{"n_layer": 8, "d_expert": 64, "router_score": "sigmoid", "balance_loss": 0.000205, "router_noise": 0.1, "init_std_router": 0.0262, "vocab_size": 24681, "norm": "layernorm", "norm_eps": 1e-05, "tie_embeddings": true, "optimizer": "soap_variant", "lr": 0.00392, "beta2": 0.95, "grad_clip": 1.0, "seq_len": 512}
Below are experts of layer 5 (counted from 0) of a mixture-of-experts language model. Rows are named router (the router's row for the expert), up (a neuron's input weights, with its number) and show model dimensions 64-127. Each number is 500 + 50 x the weight over its row's rms, rounded and kept within 0 to 999. Numbers have three digits each.
After each expert's rows: a language model's description of what the expert responds to. This comes from a sample of Wikipedia text that the model never trained on.

# expert 9
router:483481599461497385444447452529603435529564576493456527521517513396464504613454547525491560470520438601366435585480476468431475564533523436530505551525432477487479436493571541428524478532522569
up0:468524487484527552519468556551429438535537557572454514437458525498415522503454460453577473609513408458377460564423430554503540499575432493467539524493448505548530502509527516454452514499485469
up1:526408463469473608493466515594514523567552496543446488509558579502515472493477436505487568550469522444466523541533452487482581556480482507523461456531485544446505591575579481482464545514485517
It responds to: Final pieces of nouns, especially plurals and group words, such as helicop-ters, Sam-ians, sail-ors, people, teams, Primary School.

# expert 17
router:498550381479564521504495534481497536510535582465493569480546510426556449468583543531452541567525498541402569555413508466424491526575604475460509476605536495507514460505426530574431553385440527
up0:595516523332497491537474574558485488501543549555560490505468526470550509468556540543446494546490510462464514603494526497472458614469532599478453617627521458513510422635428628549488480462481510
up1:395556558451384473571509496531543524440510442470498440529542465531499515465551499462436522509386454550507458463523559445444544526487461477393534476555467528543623481582431485558436538623538445
It responds to: Line breaks after headings or colons before lists, and prepositions or articles after verbs and nouns, such as by, with, of a.

# expert 22
router:492497557592465527460525528487540478442503503474400507382429507465534560497539543431497528548518597516462563479449506473547504511566497472462444446419489483407489546467497500510488485519363593
up0:374432542466560485405480466482511517396462419463589464499524469472518518414476458550548414556549545506441507465529393488532564546544424527477575461493507506438544466523531540485495478538430500
up1:493412514577537531380452487467550438486546494526479514480560497432535589614431401445576537543554491530485521549501470412467486540475564537480501428493457554410415611519512457405483603512479497
It responds to: Inner pieces of long Latinate words just before endings like -ation or -ic, such as formulation, identifiable, anthropologists, telecommunications.

# expert 29
router:442536440443560454509471543657471527439540447394490435423393499488498590436564524532455560464504579573469523527562567512473488516497527431467575399481488504475503544520524515464498380489289512
up0:499534526499458630484499525504421520519470455460538503532523560506455539554600482520565425552549471559570587508495556626472466537545510578472395449455425500532461431607497577485472469427506506
up1:522494405499516467510520439554417525494489521454539449497493415391501497422520405469493493498573630461524386485436462514460561489445557381511499557518467607545554545432509551537393568513438425
It responds to: Word pieces following a short capital or lowercase start like F, V, W, such as F-útbol, V-iol-ence, V-oy-ager, W-ins.

# expert 37
router:495478518462502567506505505564543498448583568533549453402502387454542575596519483482474552603515561505374570616465575538531454542512473478399504413501483564427465416496424515542506426541443604
up0:538449474526532473437452562454446541593558473485445526490475577492514545402454490554568529501484484444541525551595490538445357483471417523414436465543438505521463487539476512470467562556479531
up1:489525556570506416596446470457431514540497573505532453442480465392503509468542549455497634551465534509504431490513541477417505497579550473430551421470494504568497515588415516514492387520476501
It responds to: Middle stems of longer words after prefixes like Re or un, such as Re-ver-end, al-way-s, un-expected-ly, plus adjectives like common and early.

# expert 31
router:458497449503508533451410581501421510500521487525470495504510481469550562494484504559438577498543571601404454556432484453496503494557506496583422529464519579463451448507436581430484485539418504
up0:570529533469482492459568514524513439431548540551544579474478563469477469452501507554562494565484514498542501497548504553422535484491539511440519424465482503525389515491447483522481472487455490
up1:437365436538455530499510484524523541445563558626575523533616628521554438490632473448554569438573512565515428561505459401540590479467529448546495488442571500432467465567566441539479479555412490
It responds to: Determiners and relative words opening noun phrases or clauses, such as the, The, that, which, a, of the.

# expert 7
router:452538554480537451449509519512485536471534533571485488482561579473507492618490515460483575533570530587442462606470501502512448525610529417531464496501536571444511443478535488478461466533465644
up0:517341439518480453460359498549566584523423458504591491494608513504516544518535532500547459548500459524462515545523498517449523480559534557484529455424535469518484528404478570594434502493529441
up1:529545535463457529454515501484406567451506517436527531477386478533520531496511574481478494546388522585510559482594471430513587489565428430506492462421401587457473574593510465493474558487452530
It responds to: Common nouns after the or 's naming institutions, works and activities, such as season, film, school, program, war, system.

# expert 33
router:557496460529532426475518540533497430549517550561484484448491498464461461549554431455508477537589467531553518516473463363536603533564525452494488503502466576429446490572522527499513470453479510
up0:573490496477436506511484551523552560428449583492382531478481406519418512506479537453565440529512428484496422590496539382557501702497530536479447440413498540511463398524522491523406445536551538
up1:474466550527391503486522490446506463479479509513524497470500455505538468531545536540579518589550502454482516538499503455427513535440455587488536493533472504514506532669546430562420526465515461
It responds to: Standalone spaces, opening brackets, table pipes and comma-space separators before numbers or words, such as Billboard 200, (1956), 6–3, 7–5.

# expert 23
router:375492505519488467461455512500522487537506504505556590441488367501488447537483506541488480476612539567478513507443501456457543505541606510415506568590471511383562432554441506561434538469460528
up0:472488439503471450564492605585570479448455552551516511494419466474472581452507494445533463532551506427480582480501428547409482605404566579461449491538548497459461550473533523484485653517478438
up1:522450530530480505537501405503462462464557535584501439601550562498460468482543402438628528448471457416524458443531602460482513522437396512458498386459404465445497542627539485505483519511535437
It responds to: Full stops, paragraph breaks and == heading markers at sentence and section ends, plus sentence openers like In.

# expert 24
router:512563470444497482491472529547482424483462462577471428435592407523468557531523463495481460492602495565541480507501433430407557577588518522532437452464460555428482471526519560415438555406511491
up0:520516561546557458528351464511525561441561542474507521421530437484456497514501400465532415489520531436475429542487473579588429558480438504567550445597499438493443575475547535510542455414499570
up1:522522530507506589586436529503564518504539543446492445534448472517524490526590490521555452537503526558490501580457498553509494520490486486547530555527531571447418557482497528440424495534539507
It responds to: First capital letter or piece of a name or title at line or list-item start, e.g. B in Bami, St in Stain, Z in Zane.

# expert 35
router:504469498426484445426484553492436500548526468593488527494551497471519470503427596519484555488532522465518506547507381427462557555675465391542519449498435488582543444539560546436547500435485485
up0:507488482476516514565367518510478448489578521519491543445557542455514536546498526584596503495451491536426545560521428496490420536549473479426568423439522495423524530618482579486429574408549595
up1:563505430437503559521507470509510545486603530546470451501431570581478543454566477529461543515468467514521534628565452471450560448492465618482437487403459456458468527497471444483454470424445581
It responds to: Capital first pieces of personal names and given names like John, Daniel, Luis, plus the space after scorers' names and possessive 's.

# expert 11
router:493466540503453573517615563521517446537542433465431451498476523474532471525501571564490573487474550602427498540412514490527508477514504451528487493456516472476503456560444459502480489509412566
up0:489469440549454534588433436529431508544520431376487462472471523495453521469577604447569526528513444606517509463471520506535527576486437442498545465525525547500497512421560560450515378464477444
up1:483417509518468467528489550552487544555516432486466499446465490440490493473542453507511409550490527439433477379650544551430443509409394524483557481576496495444586530499509590594494499537434519
It responds to: Later pieces and suffixes inside longer words and proper names, such as -ation, -ical, -ers, -ant in Byzantines, Casualties, animations.